Experts of a small language model.
Size: width 384, 72.5M parameters.
Experts: 16 experts in each of 13 layers, 128 SwiGLU neurons an expert, 2 picks a token, a softmax router.
Below are experts of layer 3 (counted from 0) of a mixture-of-experts language model. Rows are named router (the router's row for the expert), gate (a neuron's input weights, with its number), up (a neuron's input weights, with its number), down (a neuron's output weights, with its number) and show model dimensions 256-383. Each number is 200 + 40 x the weight over its row's rms, rounded and kept within 0 to 999.
Before each expert's rows: "gets" lists some tokens that make up at least twice as much of what it gets as of all text; "comes after" lists some tokens at least twice as common just before its tokens as in all text. This comes from a sample of Wikipedia text that the model never trained on. Tokens count by the router's weight.

# expert 13
gets: " | ", " |", "| ", "–", ", ", " ("
comes after: "\n", "\n\n", "0", "3", "4", "6"
router,238,173,137,246,201,175,196,204,246,136,200,218,210,201,178,194,172,263,153,196,214,201,318,181,308,182,219,218,169,149,177,179,119,199,255,185,258,197,214,279,255,260,156,194,153,249,266,133,246,246,217,213,206,128,186,195,257,118,232,208,201,188,213,281,188,237,202,252,132,193,180,184,155,183,245,265,205,126,307,172,149,229,168,226,140,184,173,154,166,246,198,220,171,183,165,238,173,133,188,248,186,191,219,219,144,152,209,165,100,175,209,186,273,185,254,181,221,235,202,134,206,176,138,227,198,229,174,97
gate4,174,154,201,237,226,124,190,161,237,176,219,188,172,229,126,261,208,202,175,184,153,223,232,176,108,206,172,206,219,263,256,215,142,275,254,248,111,201,213,160,186,247,130,250,136,229,144,162,229,182,180,217,166,184,186,220,195,249,184,213,161,149,199,188,202,167,216,202,132,169,244,221,190,246,209,164,143,177,214,276,245,190,201,214,297,188,196,189,174,175,205,203,188,222,178,145,163,221,263,146,204,208,230,210,143,162,138,179,152,170,252,190,207,169,121,216,160,195,170,205,221,227,162,224,174,333,120,207
up4,227,160,161,165,217,211,224,234,144,176,97,193,177,181,214,263,109,186,176,177,238,228,226,226,193,204,77,208,192,198,220,214,279,178,216,184,194,174,216,231,235,182,252,228,220,195,147,233,169,208,213,193,213,248,267,128,189,216,271,242,235,281,238,232,179,204,179,164,186,183,210,222,234,219,209,209,159,252,187,178,237,191,208,241,180,271,187,222,175,306,157,285,167,246,205,218,199,172,194,233,117,169,189,237,206,199,183,198,302,248,141,201,259,208,276,200,77,186,162,209,152,134,216,196,189,259,230,191
down4,175,188,102,251,252,153,253,256,243,195,154,203,211,235,209,194,190,240,198,242,272,109,139,238,177,218,243,195,276,195,158,172,225,168,265,131,231,171,211,129,184,159,274,206,188,124,220,239,167,175,218,170,167,178,198,182,145,165,184,161,228,238,175,202,292,144,265,195,216,211,250,190,219,238,223,185,123,254,239,271,183,136,148,233,222,201,204,205,243,213,170,220,179,223,205,216,195,140,264,198,96,224,222,129,184,187,231,190,261,182,177,171,197,220,252,116,160,161,124,218,193,160,152,208,204,171,211,160
gate5,225,217,241,159,229,166,138,228,146,166,153,174,225,213,156,192,133,225,252,199,220,227,272,182,268,251,216,145,197,168,186,209,225,222,227,235,242,191,184,177,246,183,195,155,185,190,194,153,162,185,145,299,230,251,297,154,157,290,171,259,186,224,202,241,235,167,223,213,260,175,164,215,286,201,170,151,198,241,203,150,197,214,196,177,203,170,137,166,240,248,214,178,137,142,202,229,173,230,238,173,255,213,202,179,199,169,234,194,284,187,238,202,202,192,271,189,269,243,208,214,200,183,266,209,210,151,194,238
up5,243,191,135,204,172,212,169,237,155,210,179,197,203,234,232,144,215,192,203,224,177,225,220,141,173,199,215,235,153,187,270,205,262,214,195,151,259,193,137,197,228,242,164,227,221,205,288,195,182,230,169,230,206,257,200,226,232,213,223,210,143,227,253,228,179,193,197,209,176,216,183,173,129,171,237,145,235,245,212,189,212,236,212,238,213,201,152,283,154,132,209,252,153,180,288,149,182,224,211,190,199,174,242,247,229,248,211,169,184,210,243,216,176,207,235,199,172,179,206,172,204,162,228,219,242,204,171,84
down5,138,222,182,182,242,159,187,236,96,239,246,276,195,200,213,206,217,269,172,228,196,270,255,150,174,153,165,176,135,136,196,239,196,214,221,215,280,232,227,219,271,179,205,140,153,191,162,209,222,186,211,132,171,279,127,183,180,173,212,224,217,219,140,292,214,186,166,207,220,215,261,200,212,198,218,155,156,246,177,286,199,157,131,235,164,119,169,265,212,295,288,294,198,230,193,218,149,194,191,225,238,227,241,194,193,222,167,187,260,177,275,223,194,218,191,163,241,199,208,158,219,242,212,167,196,199,184,160
gate6,153,163,249,181,148,200,210,149,196,218,233,118,185,211,180,126,237,223,176,250,151,163,205,194,98,274,231,186,197,181,210,139,202,253,188,271,194,196,201,226,242,187,183,116,214,163,116,224,225,155,272,180,241,230,211,245,292,236,236,208,222,228,187,165,211,195,198,287,284,237,176,239,243,167,239,221,188,203,220,255,184,237,189,217,225,224,232,133,203,119,180,238,190,152,193,215,178,192,230,179,196,283,124,219,157,149,129,138,216,149,183,236,237,236,195,191,191,183,173,309,210,279,214,125,162,198,200,204
up6,143,171,183,224,257,167,166,160,174,200,193,151,157,190,243,186,154,173,178,177,202,205,191,198,192,223,252,232,199,178,239,194,162,205,224,206,194,142,217,152,193,251,173,223,126,188,144,232,242,213,156,221,82,179,225,226,194,168,223,161,163,220,215,174,232,227,205,175,177,168,169,210,193,199,186,220,215,135,202,155,292,137,144,162,229,246,225,239,229,258,219,236,164,147,199,152,122,229,156,224,148,198,203,235,188,177,76,43,105,191,174,195,187,207,240,210,227,189,238,201,223,253,220,96,265,183,180,172
down6,205,187,155,249,233,156,199,195,221,209,236,238,169,252,214,176,255,193,170,227,225,156,228,156,177,204,111,197,163,185,221,69,196,196,218,185,181,153,146,264,205,238,176,172,167,223,231,205,118,178,137,163,182,208,199,212,233,163,194,150,173,185,254,198,210,189,186,171,159,253,213,258,216,133,199,211,234,75,187,187,195,169,220,217,228,231,250,204,236,200,150,162,192,180,197,267,198,241,181,165,254,219,207,147,118,197,225,212,222,148,213,180,164,164,172,126,201,197,130,244,155,166,206,188,196,213,186,168
gate7,250,227,179,157,183,187,223,175,134,215,188,251,168,161,255,185,194,174,181,242,172,256,267,138,120,207,199,183,164,185,147,170,157,194,235,179,243,178,219,233,218,152,186,150,211,189,179,177,254,129,204,119,240,218,179,190,177,198,115,198,159,193,163,236,299,182,206,179,235,152,177,184,195,256,177,245,205,243,250,165,157,241,226,212,242,212,215,186,231,239,148,259,195,206,146,164,200,171,215,226,148,187,251,190,190,261,240,236,179,210,188,161,235,250,211,268,142,215,181,208,226,180,182,186,300,166,208,119
up7,163,260,223,282,106,242,227,124,265,284,189,133,219,162,250,202,247,215,246,238,190,176,202,192,241,144,226,244,230,193,275,264,250,173,215,235,183,205,207,128,243,173,184,233,255,137,246,193,261,189,255,179,182,144,199,223,181,239,184,203,198,230,189,218,178,245,217,263,242,223,226,119,188,169,237,211,237,117,165,250,127,214,118,259,153,181,188,195,210,210,232,229,159,163,214,234,245,189,203,181,241,268,208,183,190,166,112,209,226,232,201,177,209,225,217,209,209,248,218,254,126,203,227,233,183,186,204,248
down7,207,235,119,273,237,221,201,206,211,126,166,119,169,131,236,221,179,295,137,193,171,147,187,167,188,122,150,232,194,179,185,198,235,225,232,193,194,203,158,164,193,238,194,241,217,255,245,171,181,271,305,120,206,197,222,156,253,170,183,203,179,223,241,176,176,248,226,224,234,252,159,146,188,181,269,205,189,266,215,245,189,249,230,211,222,142,209,201,114,175,247,248,198,176,199,230,266,162,249,205,131,136,195,168,165,192,165,174,169,240,234,161,237,218,217,168,247,177,195,163,208,141,269,173,212,156,171,217

# expert 14
gets: "\n", "\n\n", "| ", " =", ")", "="
comes after: " |", ")", " |  |", ".", " |  |  |", "% |"
router,130,199,241,224,174,215,132,198,188,236,244,223,252,218,155,221,188,192,172,144,234,237,190,211,197,199,212,258,211,153,147,182,109,175,198,151,215,208,185,164,225,143,203,270,169,133,164,155,263,240,217,213,208,244,178,248,197,193,179,195,108,215,262,240,193,116,208,203,230,184,247,229,207,243,273,185,189,303,255,223,213,218,176,186,162,156,187,97,294,192,194,240,154,284,159,246,245,210,189,220,223,274,245,242,257,183,200,204,255,223,278,263,130,203,221,198,244,205,186,171,184,146,188,230,206,141,299,217
gate39,97,206,209,202,218,203,234,160,207,142,205,264,231,253,181,218,229,216,174,231,187,169,200,228,252,138,252,167,247,196,160,252,135,190,225,176,222,257,221,195,147,183,113,188,206,192,210,139,234,222,172,282,218,184,217,192,139,184,202,217,118,274,194,210,206,201,184,163,183,196,191,199,241,103,186,178,250,141,225,167,209,270,151,229,226,258,127,215,155,139,116,161,174,139,229,174,240,177,195,158,174,184,190,155,211,213,193,221,153,170,150,207,238,205,215,141,191,206,155,192,294,158,165,115,195,214,238,151
up39,230,209,158,211,181,215,249,184,219,255,198,232,262,216,267,223,237,148,145,185,350,253,211,188,249,172,201,202,221,263,201,247,188,210,296,193,152,262,139,191,147,253,227,164,176,174,184,161,157,220,140,129,152,159,176,191,185,203,187,127,159,170,230,221,239,191,124,186,228,223,210,143,183,184,162,230,261,201,244,171,170,153,190,234,250,233,255,94,242,195,219,230,216,216,133,212,179,195,238,217,252,247,226,209,168,199,248,226,161,159,292,200,300,187,199,206,233,178,165,242,230,131,193,198,201,193,264,152
down39,257,153,195,205,179,184,184,219,179,189,227,207,203,255,190,139,219,176,191,209,232,242,275,166,235,182,156,160,313,296,201,267,192,178,222,271,127,198,249,212,192,227,230,166,230,163,188,226,225,248,217,200,199,173,224,217,241,121,219,122,244,192,152,226,203,204,219,219,170,225,182,246,205,237,175,247,195,198,164,192,244,210,235,217,222,232,111,214,215,213,175,176,210,213,179,233,280,201,128,146,211,199,220,274,162,248,269,256,204,178,176,149,303,216,205,234,147,182,205,224,195,156,154,199,212,156,220,217
gate40,232,227,198,233,283,208,231,136,182,203,183,176,168,156,208,168,219,161,115,181,187,214,185,158,227,232,177,223,221,217,39,231,164,211,192,148,172,192,189,128,118,173,149,176,159,205,189,222,189,206,161,207,212,242,176,190,152,152,214,223,150,192,203,200,146,158,192,190,134,263,186,253,265,213,234,204,197,207,259,220,179,227,213,188,164,114,209,213,273,192,191,169,232,146,212,218,150,165,193,154,144,191,195,252,209,161,167,149,128,138,240,226,193,209,256,277,218,209,160,309,209,244,217,179,205,218,250,153
up40,257,218,214,92,145,153,180,217,214,220,218,172,175,182,173,213,240,176,193,137,254,146,213,141,229,221,264,165,161,272,265,202,271,202,164,114,182,195,130,171,167,177,178,163,149,190,219,224,180,242,200,180,227,221,274,190,215,174,236,202,152,197,166,212,216,163,227,112,152,125,243,231,233,216,161,134,167,195,186,212,191,138,188,196,160,145,229,229,267,184,142,186,203,235,203,215,168,177,234,214,210,189,161,175,226,167,177,172,125,198,172,217,207,214,242,286,285,210,192,232,175,202,148,257,242,181,235,203
down40,261,212,180,220,193,159,151,178,169,174,213,218,172,138,141,296,196,235,229,210,194,233,146,193,210,156,261,198,136,126,153,176,190,144,206,134,167,232,220,232,188,193,198,231,171,221,148,192,168,304,149,246,155,148,223,159,153,238,90,174,246,225,201,206,173,130,190,133,282,172,231,191,163,169,238,131,232,233,177,260,130,224,188,283,175,161,204,206,228,237,227,161,203,216,168,237,207,185,201,238,166,238,222,208,309,221,207,199,176,278,196,194,169,280,129,173,195,258,180,183,78,183,200,189,254,199,203,164
gate41,197,238,190,135,234,186,161,202,230,245,278,256,100,193,231,234,172,200,211,213,219,215,123,122,213,221,164,245,92,189,117,162,209,173,217,184,242,240,148,213,245,176,190,221,190,177,200,178,278,105,166,214,164,161,253,186,170,199,121,253,259,184,188,253,167,250,145,216,229,195,203,189,214,254,181,258,215,199,236,231,227,139,276,251,140,180,293,217,256,299,148,180,260,311,265,201,211,154,214,168,185,222,217,200,180,179,175,220,186,207,200,207,225,203,167,205,197,196,208,200,293,190,179,222,185,183,132,171
up41,223,129,154,243,239,228,179,165,193,186,170,215,130,143,215,253,223,187,254,190,257,144,240,212,267,149,288,280,237,246,162,208,160,190,240,226,193,171,121,188,134,187,193,155,192,189,174,229,176,88,168,239,195,178,202,233,199,231,267,298,176,202,299,219,242,160,211,242,170,132,274,291,241,217,193,215,220,257,208,215,149,168,134,213,139,179,166,211,169,183,111,213,203,183,231,252,152,233,142,238,223,159,277,190,198,132,145,212,257,290,130,201,221,152,207,186,263,214,215,177,230,220,221,200,238,136,194,216
down41,227,138,146,207,240,205,227,191,226,224,264,228,176,159,193,236,172,216,178,182,217,149,178,180,226,240,150,282,176,212,115,187,226,206,186,181,243,199,168,214,274,211,221,236,187,249,200,161,189,225,205,252,216,179,247,213,60,224,176,194,207,200,246,209,180,164,183,201,233,257,195,143,165,138,187,192,195,253,197,232,231,166,138,183,194,167,170,150,157,240,218,144,207,191,252,181,123,174,201,209,164,166,143,237,232,219,269,198,266,238,249,200,244,240,211,154,243,192,220,218,192,241,123,224,184,159,191,249
gate42,203,166,162,254,176,198,186,201,94,266,210,256,207,179,168,154,212,260,154,174,243,212,172,214,193,180,206,180,182,274,188,195,228,281,148,140,170,202,168,191,197,201,119,206,144,224,188,137,173,173,223,150,195,206,156,269,159,152,202,150,147,273,246,297,217,221,335,164,238,160,186,159,227,177,266,166,130,201,159,198,171,243,163,157,233,130,224,241,249,129,255,197,188,226,253,183,160,134,241,238,246,203,141,188,249,210,159,206,191,157,193,189,256,234,255,241,211,134,166,186,159,206,185,222,217,163,166,192
up42,172,204,198,227,201,190,111,192,279,219,169,195,294,193,129,155,202,166,249,272,234,265,293,192,143,192,223,218,192,215,195,154,195,173,124,205,152,287,209,175,143,181,180,159,198,180,229,258,240,237,196,224,192,209,192,184,238,186,209,225,159,230,198,187,254,149,245,218,225,190,215,154,191,174,188,212,150,202,170,209,154,233,124,194,244,125,163,212,175,187,265,233,260,201,261,144,216,254,152,252,228,203,198,228,239,242,244,173,214,141,172,156,239,186,230,183,256,179,207,221,208,174,196,191,164,139,192,233
down42,223,236,211,231,206,233,188,170,233,212,190,222,146,250,160,204,226,176,213,166,192,213,217,146,155,305,159,214,258,193,194,202,222,167,270,183,243,147,208,233,183,135,162,222,195,209,153,237,178,206,253,211,186,199,197,162,195,257,262,228,179,249,230,237,238,220,173,192,162,234,129,177,190,232,230,213,246,201,227,240,228,194,133,135,217,170,179,264,221,214,179,228,251,172,267,199,135,251,157,238,258,205,242,181,160,154,317,193,192,165,240,239,106,187,186,181,197,207,241,219,233,84,269,184,238,149,180,256

# expert 7
gets: "1", "2", "000", "015", "0", "016"
comes after: "1", "2", " | ", "–", ", ", " "
router,214,168,251,238,211,194,222,237,161,215,221,139,178,184,187,224,213,250,210,153,215,236,236,230,152,194,105,141,186,240,190,250,215,199,190,304,238,215,154,170,252,209,231,133,253,238,192,191,190,118,230,221,230,204,142,184,169,164,286,172,165,170,175,184,191,204,247,167,190,188,219,258,165,216,209,109,254,220,133,189,263,164,159,182,112,170,297,180,209,176,189,224,259,196,194,235,163,170,218,268,153,195,226,177,243,154,280,182,201,145,162,204,200,199,210,186,174,149,237,191,185,165,104,66,194,160,206,226
gate4,134,161,207,209,159,163,216,186,181,137,192,179,151,161,171,121,149,119,277,191,220,218,201,257,224,183,281,239,191,203,214,269,226,107,158,227,164,185,161,194,278,218,275,215,171,150,213,166,215,242,209,209,190,193,149,224,151,233,253,165,176,161,163,268,193,214,296,237,237,202,264,170,203,180,105,219,225,144,184,243,186,254,241,186,208,202,159,194,222,159,172,161,191,217,212,254,204,164,220,163,176,194,255,194,183,125,156,165,226,248,208,260,200,172,163,189,179,187,191,208,199,240,188,226,263,185,187,276
up4,230,217,225,268,104,163,210,140,121,163,253,180,256,167,269,190,240,225,192,204,118,230,214,204,185,160,187,295,174,221,205,205,183,192,202,234,270,191,238,113,155,136,201,215,191,220,243,207,211,234,215,236,235,199,262,226,158,194,211,176,241,192,202,153,255,221,203,217,184,208,196,245,160,145,206,218,225,163,186,158,203,136,175,260,218,241,217,171,161,212,145,201,213,170,177,244,210,166,105,316,227,178,227,197,177,216,216,222,221,245,215,201,149,218,193,232,238,161,171,172,267,233,191,186,180,296,128,187
down4,181,237,234,284,164,197,203,155,179,192,175,252,213,173,171,160,222,139,158,189,233,217,193,237,236,192,163,167,167,203,170,223,206,176,268,214,219,167,199,217,238,127,168,200,189,192,161,235,291,290,247,200,153,264,196,174,248,174,242,228,262,159,272,181,156,230,225,240,196,210,196,217,191,197,210,142,144,203,218,235,175,173,208,257,164,254,191,165,148,202,151,236,185,191,205,146,239,234,182,218,255,225,178,173,153,220,228,196,214,235,235,212,190,218,268,256,161,181,210,208,241,226,234,270,165,264,183,171
gate5,187,184,288,242,171,146,198,117,269,193,144,197,221,231,243,269,156,132,152,169,114,95,243,165,257,167,262,183,174,227,185,214,201,249,173,262,194,216,211,222,123,220,239,185,157,252,180,195,238,190,231,222,224,288,188,176,215,213,169,221,229,224,212,269,186,125,206,145,145,237,198,216,238,212,219,148,239,192,174,166,208,249,137,180,137,142,235,294,205,244,182,190,234,220,218,183,190,197,223,205,188,184,193,186,234,200,202,182,193,201,260,213,226,238,225,181,246,262,221,200,300,197,213,153,223,246,135,136
up5,161,185,185,213,124,225,198,200,189,211,119,203,251,257,172,160,231,212,204,187,231,196,180,250,195,170,181,203,260,220,238,242,215,249,234,209,227,247,165,212,252,189,226,173,227,226,250,185,227,270,248,235,160,83,140,230,197,256,160,227,226,107,253,274,222,208,191,214,211,126,239,218,223,162,183,190,234,202,182,153,169,233,239,197,230,248,151,217,199,250,266,208,169,248,166,262,224,225,295,189,160,230,231,184,204,253,142,174,205,209,205,191,230,273,177,165,160,211,234,193,211,195,210,291,303,218,160,141
down5,182,213,140,132,207,199,220,161,180,210,181,106,276,242,232,193,241,187,240,193,166,252,198,229,262,137,178,244,262,176,227,229,220,255,142,208,238,210,240,195,160,236,192,198,210,139,186,263,164,268,161,186,193,142,206,196,218,184,189,161,150,162,256,225,186,258,226,210,259,198,178,243,168,192,144,200,166,165,234,161,208,231,172,224,210,230,160,202,224,170,230,198,255,171,206,132,161,205,146,164,250,206,114,215,288,252,189,250,223,264,147,151,185,177,134,174,202,203,256,261,195,211,209,154,156,209,197,238
gate6,191,224,204,234,206,233,157,152,182,236,194,183,192,135,214,244,222,257,210,254,199,203,201,251,223,178,190,183,201,167,215,204,284,228,203,274,132,187,183,262,268,229,165,250,192,234,226,211,130,162,245,219,236,181,196,212,299,164,175,254,195,195,227,262,159,204,198,202,297,158,182,226,180,153,212,254,215,224,268,229,207,233,248,151,174,138,186,226,136,184,158,205,213,185,252,216,61,141,283,173,160,239,224,154,151,136,111,148,222,233,237,264,169,132,174,178,232,190,253,246,219,262,275,207,255,245,208,154
up6,244,221,185,317,282,158,125,178,188,230,225,265,258,164,133,188,278,164,185,182,168,139,225,242,221,225,218,181,187,209,200,182,288,187,210,212,234,192,149,124,198,225,258,222,195,185,199,116,219,219,148,251,194,208,232,260,157,200,221,205,161,208,202,256,293,151,158,230,195,172,149,245,256,142,239,210,236,195,123,268,227,261,162,156,185,143,217,244,143,183,154,284,193,184,186,178,184,173,226,209,160,134,197,235,155,243,230,208,174,207,246,249,159,219,263,198,269,201,154,199,200,161,213,265,204,190,199,200
down6,160,192,118,215,234,147,199,176,167,181,152,199,271,179,277,159,171,136,218,194,211,189,175,191,172,144,158,183,201,198,246,244,206,113,193,187,198,164,235,187,202,180,179,199,241,169,184,183,274,123,143,202,148,217,242,184,248,206,117,229,201,219,247,227,214,206,124,127,257,170,162,130,259,217,237,233,218,176,228,217,175,183,232,202,232,246,144,252,176,227,151,232,203,260,231,178,172,206,151,233,140,217,229,205,164,236,230,175,211,195,207,209,220,295,234,265,147,219,230,218,224,180,228,280,160,154,253,216
gate7,239,197,203,160,159,192,210,242,195,213,201,141,235,211,242,216,242,253,119,182,194,178,158,108,182,265,207,178,199,266,273,207,193,200,233,233,213,175,195,182,236,142,218,204,195,149,162,188,197,173,161,123,240,163,175,224,243,199,198,207,150,202,205,173,237,208,189,259,155,191,227,201,215,152,211,148,150,222,205,197,180,184,160,207,160,232,192,266,192,189,198,159,142,183,263,232,210,197,216,220,168,166,157,193,224,166,180,205,179,220,140,149,197,219,202,201,239,164,241,154,210,285,250,191,168,217,222,229
up7,164,236,166,205,195,199,179,132,295,154,133,189,216,220,180,110,237,223,184,169,162,182,152,196,182,209,236,215,177,121,172,236,140,224,143,181,112,262,206,240,227,235,243,137,210,169,170,175,122,179,205,125,161,200,214,231,176,210,177,182,126,186,195,221,171,210,150,227,204,161,189,198,186,225,229,254,220,242,212,287,213,166,181,205,217,224,191,220,191,191,209,243,163,202,237,132,253,275,185,173,176,120,207,182,221,196,265,172,156,165,205,195,159,190,239,240,252,123,143,134,193,218,233,175,164,259,190,197
down7,126,241,172,222,200,239,181,203,170,181,280,141,200,168,184,195,141,205,183,201,211,160,231,189,194,179,248,181,214,192,277,199,180,218,135,156,218,197,243,198,257,131,218,213,170,226,224,179,155,121,175,166,208,130,185,164,268,131,217,215,158,250,146,201,161,186,177,256,223,207,217,226,145,216,228,171,192,275,67,190,235,205,195,197,148,208,232,170,113,210,151,137,176,200,207,173,166,253,135,204,148,184,272,196,158,166,241,216,214,202,221,273,184,198,223,226,239,206,179,154,225,215,180,183,232,154,182,219

# expert 3
gets: "2", "1", "3", "0", "4", "5"
comes after: " | ", ".", "| ", "–", ", ", " "
router,165,213,260,132,151,185,218,166,201,136,246,151,222,223,156,165,172,163,142,200,206,179,172,217,158,169,211,229,158,285,194,151,214,196,164,170,154,180,200,154,243,178,161,205,245,237,123,202,211,144,173,191,164,202,284,248,172,155,156,156,147,196,211,160,184,239,254,181,246,242,158,173,307,174,243,156,233,131,178,196,253,243,177,165,161,161,243,175,218,165,113,227,241,197,134,229,186,214,160,126,146,323,182,212,193,145,240,200,214,236,149,247,195,236,227,270,209,289,205,149,229,223,269,226,178,147,186,260
gate4,198,216,184,175,182,188,248,167,146,184,193,245,207,266,266,189,219,212,235,228,117,174,263,89,214,214,155,143,264,202,188,241,224,171,271,249,163,186,204,180,160,154,210,173,271,288,194,162,238,252,257,268,255,182,256,210,204,164,249,205,195,178,201,166,165,260,228,232,193,165,225,276,235,213,238,264,245,156,210,241,239,181,169,247,96,212,174,167,173,189,276,222,175,180,215,214,232,91,177,177,233,240,146,188,138,183,192,206,169,193,237,244,144,248,185,157,223,314,112,153,229,258,217,263,226,176,287,222
up4,163,242,233,234,187,213,159,192,133,261,224,236,222,197,140,234,190,239,245,205,263,227,235,239,190,262,151,160,240,183,182,124,182,202,81,202,170,236,203,177,189,187,215,218,93,262,242,170,262,199,182,210,185,148,198,210,170,177,197,172,182,209,145,250,224,188,164,149,177,183,225,169,194,229,172,162,154,204,228,187,164,252,289,159,212,193,142,256,124,200,216,206,201,230,176,189,134,212,235,122,179,171,216,181,220,234,211,233,171,250,148,196,204,131,218,157,235,160,226,165,171,152,206,230,223,190,188,187
down4,145,241,166,243,197,219,282,208,209,183,252,229,144,195,258,251,213,212,123,211,247,278,186,224,207,251,238,186,159,190,230,200,284,238,217,175,190,182,238,169,172,208,242,246,234,228,223,212,188,174,236,226,126,145,211,211,246,183,185,219,252,175,199,185,261,190,181,219,177,267,230,209,136,206,153,222,263,163,185,219,225,181,235,239,183,174,213,207,190,186,223,148,150,145,245,150,176,204,258,176,212,158,173,173,249,202,223,199,258,286,206,178,242,150,241,196,182,91,214,213,188,271,213,215,183,213,199,137
gate5,198,196,185,132,217,214,202,198,172,253,227,261,185,252,170,213,136,206,211,224,194,169,213,244,198,220,207,138,267,240,124,229,236,171,142,213,134,118,186,198,142,184,168,254,151,211,136,145,276,198,188,108,188,213,195,203,169,236,177,224,174,260,184,228,234,182,194,201,288,233,193,164,170,152,198,249,226,161,251,174,211,189,249,192,94,158,188,204,256,240,190,213,233,191,154,198,215,136,147,149,194,247,117,151,186,138,183,257,219,236,130,226,213,193,166,130,158,182,291,165,245,237,207,169,252,246,219,184
up5,274,195,221,220,226,174,176,160,218,216,182,169,158,160,176,236,154,215,212,178,176,139,279,208,185,201,173,212,236,177,196,190,225,185,208,154,125,217,143,275,160,226,195,204,102,159,278,221,196,157,171,158,132,245,213,214,171,185,211,228,211,231,236,179,259,237,230,227,167,233,180,215,190,161,168,233,170,155,211,254,213,211,212,213,166,160,181,175,184,195,194,215,131,160,217,150,213,214,201,226,122,210,138,163,180,206,241,245,212,185,168,223,238,205,210,221,146,150,268,263,160,175,291,271,231,259,181,143
down5,162,211,163,161,180,200,214,275,168,184,238,255,180,239,144,214,197,241,165,264,194,203,184,185,201,176,251,206,246,249,178,151,210,209,228,132,242,209,210,236,175,203,185,275,268,205,235,180,274,253,192,157,248,229,204,237,112,216,183,204,166,195,214,213,217,203,178,178,207,190,232,197,200,214,196,246,231,148,282,172,270,213,187,201,173,166,157,215,291,224,277,226,218,265,187,179,270,161,204,240,207,224,39,138,176,192,190,261,200,198,173,233,257,330,168,180,272,280,308,219,207,236,199,179,119,256,198,218
gate6,218,160,230,221,184,180,176,190,267,183,134,281,227,154,239,226,141,148,147,194,200,181,220,218,231,202,216,206,182,200,191,174,186,124,239,190,216,225,244,180,208,153,191,96,214,215,200,225,105,181,210,134,254,248,243,206,213,144,164,217,157,197,191,236,253,206,211,214,206,187,214,234,217,193,60,194,157,258,218,179,250,271,254,230,211,168,167,179,130,131,168,229,158,173,208,146,135,145,205,168,203,216,248,202,177,197,219,179,190,152,169,198,205,247,193,231,237,211,187,146,219,208,207,157,194,208,194,225
up6,177,207,190,184,168,260,191,153,185,196,237,186,253,166,161,176,199,154,214,241,198,177,134,200,174,251,214,190,269,207,146,219,174,168,210,165,171,253,177,224,276,137,180,203,154,217,193,134,200,216,232,187,217,198,224,236,199,233,191,190,145,172,229,270,149,221,193,206,209,192,178,196,219,200,169,146,187,142,153,229,185,178,236,223,182,233,276,199,208,177,166,280,240,240,214,177,219,178,256,122,158,191,250,160,219,230,221,266,155,199,219,210,266,241,176,233,260,184,227,124,188,263,222,228,156,119,271,164
down6,229,200,257,203,207,162,235,209,122,250,212,115,217,230,199,178,134,197,180,175,216,237,264,227,157,317,197,210,160,162,224,181,228,269,251,163,205,125,202,198,202,263,134,202,127,294,167,145,222,167,189,213,206,224,177,171,227,224,294,240,136,223,187,167,228,197,188,214,206,197,206,170,180,237,218,131,232,200,202,154,211,171,186,149,181,214,248,162,187,222,202,224,216,132,238,260,146,239,265,171,202,183,168,177,251,212,210,187,233,243,153,249,186,298,282,255,191,147,240,224,184,211,164,165,212,136,184,179
gate7,206,235,215,257,231,266,160,241,189,187,250,237,170,192,210,178,228,248,172,250,192,218,224,186,220,224,134,257,215,228,228,204,178,203,143,229,149,219,158,243,194,236,230,213,144,204,221,191,252,145,220,151,214,146,187,168,223,162,196,193,204,195,177,246,244,194,168,200,151,226,212,195,273,192,238,192,192,238,220,149,161,218,247,226,211,251,142,223,231,200,42,175,205,232,196,170,173,200,192,232,155,246,146,179,125,213,203,208,135,207,198,237,218,226,275,167,125,165,199,196,169,160,168,115,194,234,207,166
up7,252,196,247,181,235,207,210,221,173,137,217,114,189,143,181,212,218,189,228,236,130,180,191,260,207,171,215,206,277,204,162,255,201,251,156,237,246,188,122,135,167,238,212,176,158,219,206,234,236,163,208,144,217,101,173,209,202,211,168,253,147,175,130,123,235,208,168,219,168,163,208,161,230,207,189,183,162,178,203,154,145,140,145,160,165,310,162,194,256,230,198,147,213,277,164,193,197,113,216,210,149,211,150,164,214,210,217,148,182,169,216,200,197,165,217,192,187,189,208,250,178,172,151,123,192,169,189,218
down7,237,147,220,183,219,138,208,211,188,200,203,178,190,267,218,163,141,183,158,184,223,205,204,247,164,160,306,128,179,193,182,292,220,180,152,171,184,248,148,253,155,243,123,124,207,273,227,186,233,232,217,184,226,278,194,217,204,237,164,257,187,200,186,140,189,190,187,178,240,214,146,206,206,216,128,203,234,223,249,209,154,225,245,205,234,210,156,202,245,224,148,249,178,213,135,204,261,202,167,167,241,145,212,176,226,235,171,95,233,228,195,217,216,259,191,198,284,184,151,276,151,196,258,199,226,96,215,121